Experts of a small language model.
Experts: 24 experts in each of 14 layers, 96 SwiGLU neurons an expert, a softmax router, a shared expert of 256 neurons.
Below are experts of layer 4 (counted from 0) of a mixture-of-experts language model. Rows are named router (the router's row for the expert), gate (a neuron's input weights, with its number), up (a neuron's input weights, with its number) and show model dimensions 0-127. Each number is 200 + 20 x the weight over its row's rms, rounded and kept within 0 to 999.
Before each expert's rows: a language model's description of what the expert responds to. This comes from a sample of Wikipedia text that the model never trained on.

# expert 18
Years and dates. Four-digit years, often with parentheses, commas or dashes, in lists, tables, match reports and biographies, e.g. (2015), in 1932, 2025.
router,198,160,176,195,208,219,215,167,212,207,233,180,168,214,221,195,205,210,201,237,210,226,212,217,236,188,191,207,196,199,217,200,184,230,211,201,179,231,208,186,197,234,209,221,187,231,239,187,213,208,196,210,178,179,189,173,236,250,203,204,170,232,185,229,199,233,176,197,197,175,164,172,197,250,188,183,231,186,191,225,195,213,182,196,214,187,219,194,187,206,182,190,200,175,212,177,173,183,208,177,226,174,218,172,179,209,213,177,189,240,184,179,203,190,169,202,182,174,181,202,192,205,207,196,218,198,201,203
gate2,206,197,191,222,214,231,202,193,163,202,186,235,183,199,170,196,201,201,228,205,189,153,233,193,222,194,178,169,181,201,167,196,188,166,196,205,155,221,206,213,201,182,232,213,220,215,165,206,185,207,176,216,187,213,187,262,202,189,199,211,208,189,201,195,161,199,199,198,163,191,172,186,166,213,211,234,182,210,182,225,195,219,186,251,193,189,197,204,188,208,169,171,203,237,187,175,242,211,210,213,201,199,215,190,190,197,178,226,189,213,175,176,212,203,181,182,189,211,233,205,203,202,223,190,217,165,198,204
up2,179,201,191,210,190,182,226,193,192,224,176,214,188,207,231,202,215,220,206,194,147,207,240,191,220,188,190,183,186,200,186,201,200,222,190,205,192,220,221,161,205,212,218,200,179,162,190,163,215,199,174,202,179,226,218,196,210,187,175,201,214,221,227,249,194,189,158,193,152,185,208,221,199,220,208,226,214,189,215,184,185,204,200,211,196,221,180,232,177,223,203,219,214,203,223,197,216,203,211,226,215,201,215,184,213,189,196,195,204,225,188,189,234,181,216,189,227,166,197,173,212,197,200,194,210,177,205,187
gate3,213,159,241,212,204,205,195,254,215,229,191,174,200,233,193,198,200,201,234,159,239,219,205,211,171,245,208,164,192,212,188,188,197,217,189,180,224,214,227,172,206,191,174,195,191,215,159,199,178,200,199,204,200,193,222,195,195,209,180,195,190,179,182,254,208,188,181,207,201,221,224,190,150,206,223,197,217,174,174,229,194,175,170,204,193,197,178,195,207,212,195,167,209,203,173,210,210,208,200,198,196,197,224,228,186,177,252,214,199,191,180,183,194,172,240,210,201,176,208,184,215,177,184,255,218,204,224,165
up3,213,217,186,188,180,193,192,195,187,182,190,196,219,203,185,180,227,210,192,211,171,181,173,237,184,188,199,217,188,158,187,207,187,176,199,212,202,207,149,190,227,181,190,224,180,222,224,184,229,235,224,220,222,222,208,195,170,179,181,212,158,214,203,178,188,221,186,220,220,199,179,203,172,197,221,236,210,167,199,220,189,247,194,171,216,177,188,187,210,197,226,196,168,217,189,188,212,194,218,200,196,223,189,169,209,216,204,225,208,218,213,198,202,233,208,211,214,214,201,173,170,189,207,184,207,197,200,207

# expert 5
Digits in coordinates, tables. Number pieces inside decimal coordinates, table cells and measurements, such as 50.567924°N, +0.18, 102 kg, vote counts.
router,201,188,206,176,226,179,197,157,173,161,200,218,228,201,184,200,184,199,175,204,225,213,199,201,201,207,188,207,200,243,212,211,211,216,176,191,219,206,170,225,192,218,236,178,200,197,258,224,206,188,207,231,217,188,184,192,152,198,221,209,194,186,193,198,174,200,198,225,227,170,213,176,199,175,243,190,238,197,196,214,179,186,187,194,222,192,196,173,208,200,199,217,174,187,146,209,164,222,201,158,207,184,217,222,185,190,195,223,175,174,194,210,212,200,165,178,192,233,174,201,187,225,241,205,194,191,217,187
gate2,197,204,219,173,175,194,202,157,195,155,198,222,203,192,180,183,250,198,192,212,196,181,185,228,204,213,198,179,215,199,193,197,220,204,190,162,191,184,182,236,187,193,234,198,199,187,223,196,181,184,236,231,201,203,216,211,237,143,198,225,187,179,228,183,189,190,191,222,191,213,174,206,185,175,218,184,209,207,191,193,205,203,195,214,251,213,149,221,185,202,235,222,184,195,211,221,190,181,189,238,184,175,198,185,220,219,212,176,199,224,197,178,218,187,184,193,218,207,216,229,211,203,198,192,231,228,184,179
up2,182,192,170,156,199,188,197,191,199,168,201,211,178,232,211,187,196,190,185,229,192,163,202,211,210,221,218,181,207,166,182,208,209,190,223,199,202,187,168,192,224,164,253,186,177,201,196,204,207,165,216,188,197,169,203,192,198,162,188,200,191,179,230,214,225,214,203,217,216,183,190,204,226,188,204,225,185,215,219,223,190,183,200,196,207,210,198,198,252,185,211,202,194,212,223,249,188,221,166,184,209,217,149,184,223,204,210,177,238,249,237,204,158,217,208,198,196,218,213,198,185,215,252,163,208,223,225,215
gate3,187,171,231,207,185,204,188,195,187,195,181,204,191,148,190,195,209,200,174,200,209,212,205,188,164,204,208,213,188,234,198,183,175,265,213,188,227,175,217,189,226,209,205,206,215,226,197,233,204,194,198,205,157,194,205,181,185,242,186,240,207,206,220,242,192,213,167,178,223,182,210,198,158,170,200,197,211,216,232,224,178,213,197,228,199,185,212,195,174,203,175,229,168,199,171,205,182,209,185,184,203,134,212,210,218,228,217,218,182,196,166,198,197,165,209,183,171,191,171,183,222,179,237,172,195,172,198,200
up3,209,234,173,201,173,221,195,186,240,199,180,172,207,217,209,203,230,222,218,186,192,187,241,217,200,189,217,201,242,194,214,203,161,155,219,193,185,201,216,219,183,187,186,185,198,216,206,183,206,166,178,223,219,230,174,192,170,164,213,205,198,179,150,241,192,195,202,172,188,207,191,213,189,197,229,182,246,222,189,222,214,178,169,193,187,183,174,203,214,201,201,202,207,214,215,175,204,179,212,229,198,184,208,192,212,224,177,218,175,244,204,186,209,210,218,205,181,210,246,163,191,214,214,173,185,165,199,203

# expert 10
Determiners and main verbs. Determiners, possessives and simple verbs starting noun phrases in biographies and sports seasons, e.g. the season, his death, became, was.
router,199,192,217,237,198,185,202,198,195,167,232,184,210,168,212,186,151,203,218,172,229,203,184,172,205,190,171,179,209,244,190,213,211,204,185,224,181,227,176,201,183,208,203,203,196,215,228,186,136,188,254,178,212,247,204,205,190,200,180,199,222,202,182,217,226,209,185,196,209,218,190,207,205,186,184,208,235,220,194,211,187,195,193,188,193,198,219,221,191,202,213,183,209,189,218,254,197,215,217,182,199,191,164,230,230,216,198,195,165,229,201,194,202,173,226,178,223,182,204,200,202,205,200,199,172,193,204,231
gate2,170,205,240,212,210,227,191,192,205,212,185,191,185,192,152,209,230,180,201,203,202,176,208,192,196,205,211,233,212,231,152,189,237,195,188,202,206,201,174,213,197,169,203,201,200,214,203,179,196,227,188,170,190,209,189,212,199,200,170,208,203,230,210,223,211,215,205,172,188,195,183,210,234,184,182,203,202,196,184,187,230,240,176,215,193,242,208,215,198,206,210,201,170,193,212,223,217,187,186,197,228,210,199,234,210,199,181,182,184,182,196,215,211,183,222,177,222,230,209,194,225,167,216,193,244,207,160,206
up2,184,232,164,186,229,225,205,184,221,224,210,194,178,221,209,217,207,181,189,233,213,201,209,219,237,179,187,198,233,139,207,211,207,217,195,192,215,191,212,205,183,185,202,194,232,161,188,193,187,195,222,176,217,197,207,180,211,175,173,196,199,215,184,196,162,201,187,221,154,192,200,203,207,213,212,176,176,162,207,220,216,211,165,195,194,137,181,205,192,229,212,200,204,219,197,207,214,183,161,194,181,213,190,189,208,204,174,162,225,204,187,205,241,180,197,212,183,201,206,215,223,200,193,167,199,195,220,186
gate3,206,218,216,193,213,180,207,226,189,217,206,238,171,212,217,190,197,188,220,161,184,209,180,147,189,236,162,164,220,206,207,177,175,193,210,182,202,198,202,233,180,198,194,218,219,204,205,192,207,229,226,203,184,222,199,221,218,195,201,199,191,168,212,247,226,177,209,229,151,196,192,186,217,185,223,217,219,213,225,184,219,195,190,179,218,201,214,218,191,196,205,212,204,194,230,227,198,201,178,194,201,179,198,203,223,221,155,210,200,191,197,194,223,220,196,200,200,212,237,208,176,172,209,202,208,193,181,217
up3,218,192,247,157,207,197,202,201,213,150,195,208,188,219,196,195,205,170,209,194,212,174,199,188,202,232,236,195,206,237,212,233,177,217,200,188,189,186,199,226,196,198,183,181,178,215,197,155,189,195,199,198,144,211,199,197,208,188,203,185,209,177,177,183,200,211,187,178,203,200,190,203,222,201,230,200,217,219,232,184,168,201,215,202,205,230,136,246,206,161,216,191,158,197,212,197,189,197,184,201,187,183,195,193,206,201,229,191,210,244,205,212,156,189,198,190,197,176,197,163,221,171,207,233,206,187,179,198

# expert 13
Coordinating conjunctions. Conjunctions and linkers joining clauses or list items, mostly and, also but, or, &, while, although, then.
router,246,176,213,207,214,191,245,201,215,207,201,216,156,204,187,185,219,224,220,184,176,185,174,231,177,179,225,213,214,197,223,227,171,201,154,228,196,175,215,164,198,243,210,202,192,215,184,185,204,168,207,182,216,188,215,190,179,198,211,169,219,165,188,175,209,202,185,187,191,196,185,209,199,230,197,199,202,233,182,203,179,220,201,230,192,146,211,168,225,229,200,208,171,192,222,178,209,186,163,224,190,197,189,224,215,193,165,195,220,218,200,207,220,217,217,205,185,186,188,228,210,181,173,182,232,173,181,238
gate0,196,182,210,200,234,195,200,199,188,188,219,207,179,237,198,179,236,195,185,179,202,156,215,185,204,215,194,157,189,205,207,202,193,245,192,231,220,190,201,168,192,199,234,157,206,203,223,208,203,226,227,199,244,181,210,227,151,205,216,185,189,211,212,151,193,226,155,205,177,207,195,207,215,183,217,211,192,188,212,200,205,179,198,158,195,195,192,212,222,204,246,198,204,251,229,194,202,203,195,198,167,209,203,191,209,186,197,198,195,200,186,229,198,184,179,196,175,209,187,194,166,235,187,197,228,190,198,210
up0,206,189,204,184,193,211,188,193,193,182,218,230,192,186,203,211,215,200,188,183,212,205,211,216,170,217,173,202,218,186,209,216,212,209,204,173,220,214,192,228,207,227,246,209,236,167,198,204,198,206,219,189,202,218,205,225,267,182,203,185,210,230,187,201,221,225,217,168,217,178,176,206,158,206,182,183,177,192,209,214,187,213,181,208,168,208,197,165,215,175,181,235,170,187,218,180,197,176,199,220,218,195,205,183,201,191,201,196,209,216,223,218,185,206,173,214,192,210,233,245,220,158,190,167,212,194,217,215
gate1,201,202,184,224,236,216,203,209,194,182,193,215,237,206,221,192,215,193,164,186,172,189,210,224,161,243,220,189,208,173,221,207,226,231,174,212,215,230,174,195,149,221,207,215,211,206,194,194,225,196,186,210,221,198,181,202,195,154,182,197,190,200,171,197,185,192,193,218,201,188,218,245,195,237,180,200,214,199,212,181,208,154,192,206,208,188,225,201,184,235,201,220,177,154,184,188,202,186,221,220,117,219,231,229,186,212,203,172,207,207,187,197,196,209,210,190,200,194,179,148,220,208,241,157,170,237,176,215
up1,204,195,192,205,192,204,162,174,230,189,253,201,241,194,175,211,207,201,190,213,185,173,172,195,229,184,201,182,197,198,203,199,227,218,201,215,205,203,227,191,240,189,207,203,221,190,192,165,176,202,220,213,187,228,232,180,184,244,198,200,230,198,174,156,184,137,222,167,176,204,197,207,241,181,205,185,171,215,190,197,173,183,184,204,227,197,191,188,203,189,229,195,213,197,233,207,193,184,222,184,202,193,199,215,170,205,206,210,203,206,198,205,232,212,187,208,165,211,203,256,180,222,182,219,197,209,209,207

# expert 8
Prepositions. Prepositions linking phrases in running prose, especially in, of, by, from, during, after, e.g. due to, known as, by profession.
router,173,218,192,205,179,201,236,199,180,215,184,228,205,174,191,194,187,172,256,216,193,192,196,232,195,203,213,193,203,201,233,208,199,178,223,199,198,215,208,210,265,188,189,200,232,192,178,186,188,181,188,199,197,208,195,193,213,208,200,200,228,226,217,229,190,204,196,241,190,183,212,217,196,208,223,220,184,223,206,233,244,236,209,184,207,206,198,194,157,213,231,208,182,250,218,222,194,232,189,179,213,213,161,206,228,213,196,223,206,218,187,225,208,187,184,199,237,175,191,219,202,172,199,227,212,233,174,207
gate0,222,195,187,185,183,211,194,198,203,173,209,225,154,228,201,168,173,226,201,225,231,200,231,159,201,208,194,176,184,198,223,200,194,196,196,155,158,221,201,168,195,202,220,195,196,173,190,210,207,214,193,222,204,244,174,208,211,229,167,192,194,207,198,206,218,248,197,200,199,195,190,210,189,203,192,185,182,184,234,193,188,201,196,201,188,173,230,240,210,161,201,225,169,197,224,178,201,211,236,193,225,201,222,180,174,203,161,215,240,192,189,187,220,163,218,211,193,192,172,206,198,130,193,182,221,198,199,241
up0,194,194,195,201,227,178,198,205,234,174,198,224,181,216,179,171,207,205,162,147,200,204,185,214,190,202,201,214,167,173,212,216,210,240,219,161,196,186,197,187,195,219,206,180,191,203,188,172,212,221,193,179,207,216,173,198,226,207,204,199,171,171,191,199,214,207,216,229,191,254,191,174,204,184,204,230,177,194,203,204,197,207,217,210,202,162,188,219,208,207,192,173,234,197,228,188,209,211,217,198,207,208,229,195,209,220,218,175,212,187,164,156,217,208,228,192,228,162,184,181,206,194,214,250,214,213,211,186
gate1,192,229,166,192,198,201,194,198,192,199,174,217,214,224,171,195,191,188,206,236,199,215,181,171,197,230,192,200,179,153,193,210,210,201,204,190,199,204,230,197,243,242,203,197,205,208,222,207,176,227,210,164,248,205,207,204,213,197,169,190,181,200,201,217,213,206,218,202,226,201,193,193,167,245,214,205,181,176,230,206,234,184,196,191,201,199,228,194,190,193,172,167,202,195,178,209,219,212,216,208,182,190,213,194,229,221,169,215,205,234,162,184,217,214,159,230,209,191,191,210,202,204,204,210,194,175,210,194
up1,208,185,205,163,217,210,203,197,209,212,210,205,202,222,205,221,186,179,211,209,203,204,205,195,211,160,218,193,226,194,214,194,183,207,193,223,220,151,204,178,214,162,227,209,187,175,181,195,202,189,177,173,201,237,188,215,173,193,220,217,205,195,206,202,178,224,198,190,205,138,216,174,204,244,193,214,234,217,188,237,169,204,205,221,218,182,196,215,216,186,220,198,185,225,248,222,239,200,218,184,177,208,210,188,214,189,176,229,211,167,202,224,199,215,195,201,228,202,179,217,248,227,204,200,172,191,176,228

# expert 12
Capitals after quotes. Opening quote marks and first capital letters of quoted titles, names or words after I and line starts, e.g. "The, I-m-aginative.
router,201,197,182,217,185,152,172,192,193,178,214,200,205,187,205,216,209,206,178,185,219,186,224,208,215,176,182,211,212,175,202,204,237,214,221,167,187,195,150,189,178,199,213,197,192,209,190,166,176,193,169,221,206,186,165,182,191,209,190,197,198,205,243,178,200,175,199,204,172,201,218,198,189,225,243,217,159,172,200,167,203,206,194,185,190,186,245,196,215,207,193,229,228,217,171,160,249,192,199,182,193,189,174,189,201,187,200,214,207,173,217,190,166,180,193,221,210,203,183,214,194,199,192,197,187,166,154,217
gate0,196,171,216,219,211,225,173,201,210,225,197,230,203,223,195,206,210,198,206,192,208,180,204,191,172,197,196,189,176,177,226,222,196,199,224,166,197,166,200,204,183,221,204,189,186,238,216,180,158,210,224,163,218,223,188,237,200,191,182,185,214,201,184,211,173,175,215,197,190,187,203,197,191,195,204,192,207,237,204,216,233,188,205,210,154,181,201,194,211,164,186,211,222,215,199,146,224,218,180,191,174,192,190,228,207,214,192,184,202,207,185,196,190,219,171,175,199,205,191,192,190,200,203,205,200,216,175,184
up0,184,183,231,208,181,182,226,197,213,188,260,239,171,177,176,212,172,184,208,196,193,231,206,207,199,202,188,207,226,196,224,177,189,231,205,188,200,169,157,230,198,157,202,195,222,188,189,204,173,143,229,198,163,221,172,203,230,233,176,181,228,207,198,198,179,185,229,201,191,195,216,200,214,205,208,194,210,195,204,189,175,192,223,213,203,203,225,199,169,191,205,189,229,208,207,250,211,189,190,170,180,170,185,190,211,168,243,181,196,230,203,198,195,175,165,215,209,183,167,192,208,227,178,175,199,208,168,216
gate1,207,181,208,186,179,185,182,194,216,197,203,166,195,187,222,221,201,182,184,190,208,188,183,234,203,199,179,169,194,193,187,199,246,202,229,194,202,218,191,223,221,252,204,180,168,193,243,148,174,204,186,202,208,194,181,181,211,188,214,177,194,191,195,194,200,186,182,197,176,220,226,214,202,191,212,182,195,243,218,186,201,191,178,196,190,153,235,222,202,205,192,187,176,162,185,195,227,203,212,149,168,222,185,170,169,175,190,195,170,171,159,213,210,213,200,163,191,212,177,213,196,177,191,215,168,205,206,225
up1,195,205,197,189,210,188,152,207,215,182,163,186,219,209,165,205,198,207,194,191,188,258,209,236,196,184,249,190,223,162,214,198,187,197,220,198,177,196,213,214,172,174,161,207,217,191,207,210,204,175,202,198,212,181,190,196,178,213,193,231,207,218,166,161,202,214,233,195,200,226,195,222,196,226,172,200,212,211,164,199,192,167,232,209,210,152,199,213,202,223,173,203,201,177,199,193,143,207,169,186,232,241,165,193,170,195,190,203,243,184,167,230,209,203,179,240,252,198,216,188,204,176,185,195,215,191,212,226

# expert 2
Mid-word name fragments. Word pieces inside foreign or unusual personal and place names, often right after the first letter, e.g. Bar-ri-ere, C-ren, Y-os-uke.
router,192,233,210,213,191,200,179,198,175,188,183,179,237,213,208,231,197,160,242,204,205,198,210,206,208,219,238,155,179,181,172,184,199,206,221,196,216,196,165,188,215,200,192,178,187,189,210,219,203,191,198,233,180,235,220,248,210,254,171,172,207,219,234,220,179,208,203,185,193,204,227,197,192,227,189,192,182,207,207,207,196,165,207,189,197,195,215,172,206,172,200,184,198,221,147,179,223,210,227,205,163,210,209,165,174,199,190,179,213,189,224,209,195,193,206,208,204,191,200,198,215,194,208,174,205,197,188,190
gate2,206,217,207,170,210,195,183,171,197,214,236,211,177,199,236,225,199,245,188,173,214,202,212,189,178,166,211,195,191,176,184,162,197,196,224,203,166,252,195,191,185,244,199,204,162,179,195,179,171,194,175,182,197,183,217,199,226,173,205,187,196,189,220,189,178,184,187,168,168,190,242,175,181,190,228,199,214,207,250,157,165,199,233,212,199,198,195,207,204,183,239,201,197,205,185,171,208,203,201,242,204,208,187,179,155,199,205,174,189,202,211,195,166,178,186,177,194,196,191,212,203,220,209,194,215,234,196,192
up2,156,189,188,193,200,226,162,207,221,180,190,215,221,246,209,193,202,198,174,195,165,202,181,226,231,190,181,190,204,207,185,205,194,201,230,133,197,181,220,206,194,191,215,192,200,217,161,192,192,197,194,211,229,215,210,188,157,187,227,195,224,239,200,171,199,214,215,200,215,248,232,190,221,189,208,160,180,173,184,230,204,178,210,234,190,211,210,202,211,190,211,169,194,196,204,204,203,188,185,168,206,187,216,192,231,201,225,175,199,215,217,179,210,197,235,205,199,192,208,220,175,194,203,206,183,190,202,178
gate3,193,214,192,218,172,197,189,199,179,179,170,218,216,196,186,175,181,192,211,219,199,202,215,216,208,226,227,196,192,203,196,182,221,219,174,214,167,217,234,230,203,198,192,223,230,213,194,204,204,190,207,218,194,210,227,226,205,220,202,198,188,167,223,205,178,210,220,212,223,176,200,220,214,184,208,220,220,212,194,190,191,165,189,191,233,170,223,196,176,228,185,178,185,213,203,249,225,256,190,196,210,209,203,151,219,171,234,187,214,214,202,181,185,220,173,206,248,190,184,212,209,197,231,166,177,214,187,207
up3,199,182,200,201,219,196,203,187,228,191,193,185,254,186,181,214,239,209,224,182,196,179,193,164,192,194,196,211,237,154,180,186,208,232,238,186,189,177,199,199,221,185,188,185,209,221,185,218,206,181,200,260,209,218,191,200,193,237,211,209,198,195,206,202,231,196,220,204,218,232,206,217,216,164,197,214,208,198,175,197,188,210,195,216,193,210,182,219,219,192,161,191,217,202,152,174,232,189,186,187,262,211,190,195,203,213,205,204,191,223,207,204,161,217,236,191,217,186,204,200,204,192,236,189,167,191,228,211

# expert 1
Line-start list/table markers. Line-initial pipes, dashes and bullets that open table rows or infobox list items, e.g. Home colours, Born:, Synonyms:, Highest ranking.
router,212,194,230,180,195,175,207,172,207,161,190,193,187,191,208,193,176,179,211,196,186,188,202,213,187,192,191,205,220,255,227,202,188,166,192,219,196,211,166,198,178,171,153,224,181,191,223,197,195,229,198,188,178,189,206,205,181,189,205,206,199,174,233,196,209,189,227,198,237,216,212,210,189,216,211,202,178,190,196,181,198,207,202,204,176,205,194,208,152,216,201,251,215,194,208,193,159,225,222,198,234,186,173,232,203,196,210,214,210,223,185,179,202,209,220,167,187,237,200,223,223,224,294,223,217,182,209,201
gate2,216,196,211,218,221,189,227,214,197,213,188,184,205,205,230,221,215,212,200,209,219,217,207,184,213,206,223,209,188,203,189,191,205,221,180,229,216,203,196,214,168,206,189,214,183,229,227,198,207,251,174,207,173,202,210,161,199,186,200,185,191,198,215,199,196,171,215,191,214,196,174,190,179,187,162,188,176,201,205,225,226,185,216,194,219,223,196,228,213,226,206,202,225,217,209,199,213,227,183,185,281,224,184,180,204,196,178,184,194,181,211,193,223,214,183,205,246,177,219,225,183,168,209,189,218,179,200,207
up2,182,219,182,206,179,221,220,234,204,199,193,223,234,211,185,256,211,222,220,195,191,206,254,227,187,197,186,215,195,202,185,193,227,198,194,231,207,204,225,207,169,186,194,203,226,218,216,176,137,183,188,180,200,206,210,207,188,180,179,180,196,200,198,222,221,226,222,203,206,190,205,202,216,166,223,221,196,223,224,206,211,216,189,217,198,238,200,183,204,173,198,185,189,258,177,206,191,217,199,199,209,180,216,178,269,194,191,190,234,222,216,207,188,174,192,209,203,210,191,190,200,209,189,187,210,191,182,216
gate3,199,219,207,224,172,211,197,198,203,209,231,189,162,191,173,198,201,197,176,201,216,218,199,194,216,183,193,167,244,197,195,211,202,192,194,194,222,174,205,209,205,185,222,186,217,205,185,168,204,178,214,190,194,226,193,234,194,187,192,185,215,199,210,190,201,170,205,204,189,195,213,196,226,207,202,204,214,216,203,221,195,200,172,188,181,208,186,201,172,209,218,204,185,200,212,229,184,217,185,184,190,187,206,211,217,224,163,190,219,239,180,198,219,213,220,213,191,193,241,217,193,202,166,209,187,199,213,243
up3,181,236,193,213,183,204,218,208,224,170,248,164,177,181,206,230,222,198,215,226,199,182,224,202,217,230,207,215,179,221,199,205,190,229,178,200,236,156,212,189,191,188,243,157,176,230,212,208,211,188,222,191,217,196,185,182,241,195,228,226,171,181,214,182,217,221,199,234,193,162,179,194,197,179,205,202,212,203,188,189,193,188,192,199,205,203,175,201,189,176,193,163,208,209,185,206,215,223,189,225,185,227,225,188,214,193,191,213,206,170,188,194,216,227,213,203,242,212,202,218,194,195,196,181,247,229,205,172

# expert 19
Word-final suffix pieces. Closing subword pieces of split words, often adjective endings, such as triumphal, stubborn, ruthless, frantic, trenches, powerlifting.
router,183,222,229,191,202,229,196,204,215,216,219,212,214,167,201,184,183,211,189,206,223,213,201,162,201,230,175,188,220,183,198,152,138,180,201,200,223,188,197,191,212,203,216,202,194,178,191,233,207,173,222,202,220,230,161,245,210,211,218,208,178,229,196,222,192,172,176,188,197,171,187,204,197,192,195,178,190,234,210,187,224,203,237,195,213,224,190,169,205,190,220,203,231,195,171,192,193,213,193,229,188,219,233,174,171,187,204,216,207,175,224,204,235,181,221,196,184,226,193,222,196,173,186,208,161,219,177,192
gate2,185,223,199,203,184,206,183,181,206,203,217,189,207,197,201,189,173,206,190,203,197,220,247,220,190,250,211,194,179,199,250,240,207,176,217,184,213,204,206,211,220,226,199,207,164,242,212,196,158,222,229,167,217,211,186,206,230,208,218,198,231,144,206,256,166,172,153,211,209,218,236,165,182,181,208,203,200,204,178,185,193,192,197,196,193,190,199,234,197,234,213,217,193,181,195,191,195,232,235,223,197,191,192,198,162,190,260,203,182,205,182,220,219,149,176,184,152,201,189,218,183,194,198,233,219,232,164,187
up2,233,213,195,175,204,187,199,207,204,182,211,205,250,157,224,233,208,224,202,192,172,195,220,198,208,182,193,201,217,198,185,190,218,206,206,207,201,216,201,178,203,187,209,203,206,221,203,197,203,197,190,200,228,196,211,175,203,199,199,195,226,192,227,184,191,207,215,212,186,180,167,182,218,218,209,218,219,155,192,224,165,180,154,202,193,195,197,162,177,192,208,208,199,216,183,159,210,182,201,205,206,177,192,157,209,212,177,211,222,174,213,200,244,215,190,209,224,219,232,193,154,220,179,209,168,192,193,192
gate3,199,214,215,210,214,235,197,162,180,192,184,187,189,188,161,231,171,186,183,202,204,215,205,170,190,220,172,200,190,224,169,178,222,198,191,187,200,179,162,204,214,170,205,221,220,204,217,214,171,206,211,225,180,251,207,184,179,182,208,217,184,192,243,210,200,227,202,198,182,199,226,197,188,218,180,259,177,192,188,185,188,215,193,210,218,214,200,225,176,194,204,170,194,183,219,210,189,206,190,204,168,205,209,172,206,197,203,195,152,205,218,219,215,247,199,207,209,187,234,189,191,165,207,208,195,186,182,235
up3,217,213,221,214,201,187,196,222,205,216,203,203,201,210,161,175,162,239,212,204,184,194,211,187,196,199,182,204,228,206,183,231,206,216,187,211,198,198,225,210,201,201,217,244,181,213,181,194,204,151,205,172,232,203,192,202,207,230,223,218,176,226,222,199,212,209,201,234,194,183,215,225,182,203,190,173,187,209,187,197,169,197,186,170,227,213,192,189,163,218,221,219,229,173,196,209,199,206,224,174,186,195,176,191,190,164,199,184,165,254,217,223,227,190,221,192,197,204,240,152,195,228,201,228,213,194,171,204

# expert 7
Section headings and headers. Wikitext heading markers, table header rows and separators, and section titles such as ==See also==, Biography, Votes, Candidate, Tournament statistics.
router,173,190,218,174,187,185,213,163,232,203,190,211,218,244,216,207,187,177,207,205,157,186,221,222,189,182,186,192,161,231,207,173,184,174,187,211,187,170,218,175,199,193,175,204,192,214,197,224,188,185,190,178,172,189,202,190,222,172,190,211,185,198,198,180,205,187,254,230,200,223,188,201,207,168,202,223,215,185,221,178,191,185,204,190,209,209,192,222,203,208,175,194,206,238,194,231,202,178,232,192,179,203,216,202,182,216,225,219,180,209,188,197,229,228,194,178,234,160,204,175,183,237,229,205,224,234,223,221
gate2,221,206,183,209,207,175,220,180,194,195,200,204,191,227,186,195,220,223,233,182,162,210,183,183,194,181,183,209,217,221,195,244,192,199,215,170,225,203,214,228,163,169,189,180,204,187,185,194,226,186,209,210,188,230,201,185,191,218,186,210,214,176,176,216,221,226,184,191,193,208,194,182,174,222,211,208,164,229,201,208,179,184,194,213,234,179,179,191,225,201,201,209,195,234,182,205,185,187,194,147,181,196,213,194,214,167,191,144,186,201,206,202,207,189,216,217,196,185,202,198,210,193,179,187,221,209,247,200
up2,195,234,205,209,185,224,206,190,187,191,160,209,180,206,194,196,190,199,203,229,192,170,217,182,214,188,205,199,202,203,198,171,192,213,204,247,167,209,200,187,198,209,197,176,202,192,170,198,192,222,216,225,184,199,195,192,226,186,215,203,202,233,224,177,192,195,193,265,233,182,220,182,181,188,210,168,197,163,234,193,226,220,212,184,149,198,178,187,192,178,205,163,183,209,237,192,201,200,193,210,208,197,197,175,204,141,218,233,208,258,193,197,174,188,206,194,210,221,215,176,242,175,214,226,205,225,210,220
gate3,205,217,194,213,219,205,208,230,176,223,190,198,208,190,225,206,187,211,192,231,204,213,212,201,245,184,201,192,199,219,199,193,184,213,165,183,210,202,211,194,182,177,217,204,182,161,194,207,195,184,227,214,186,197,220,227,181,212,212,187,202,179,251,227,189,219,197,212,138,247,202,185,211,175,133,182,203,224,198,218,195,205,196,198,201,217,189,214,208,234,213,168,198,211,198,204,241,207,221,207,166,197,219,179,180,195,184,227,231,216,217,196,184,177,215,181,202,191,196,184,213,188,221,242,186,168,207,224
up3,166,211,222,172,226,178,182,183,175,221,211,153,198,199,165,197,230,242,198,199,207,194,202,201,211,171,226,195,204,175,189,209,183,179,189,208,214,193,224,214,205,214,167,186,224,222,191,189,218,175,219,211,191,165,225,225,184,221,171,184,212,233,180,179,219,185,172,198,183,205,184,200,198,227,197,185,215,199,188,199,227,184,208,184,178,197,196,197,234,222,189,187,200,173,202,205,230,201,193,194,207,220,203,162,218,211,200,177,207,235,208,204,228,205,186,196,186,191,178,214,196,189,194,192,193,200,209,203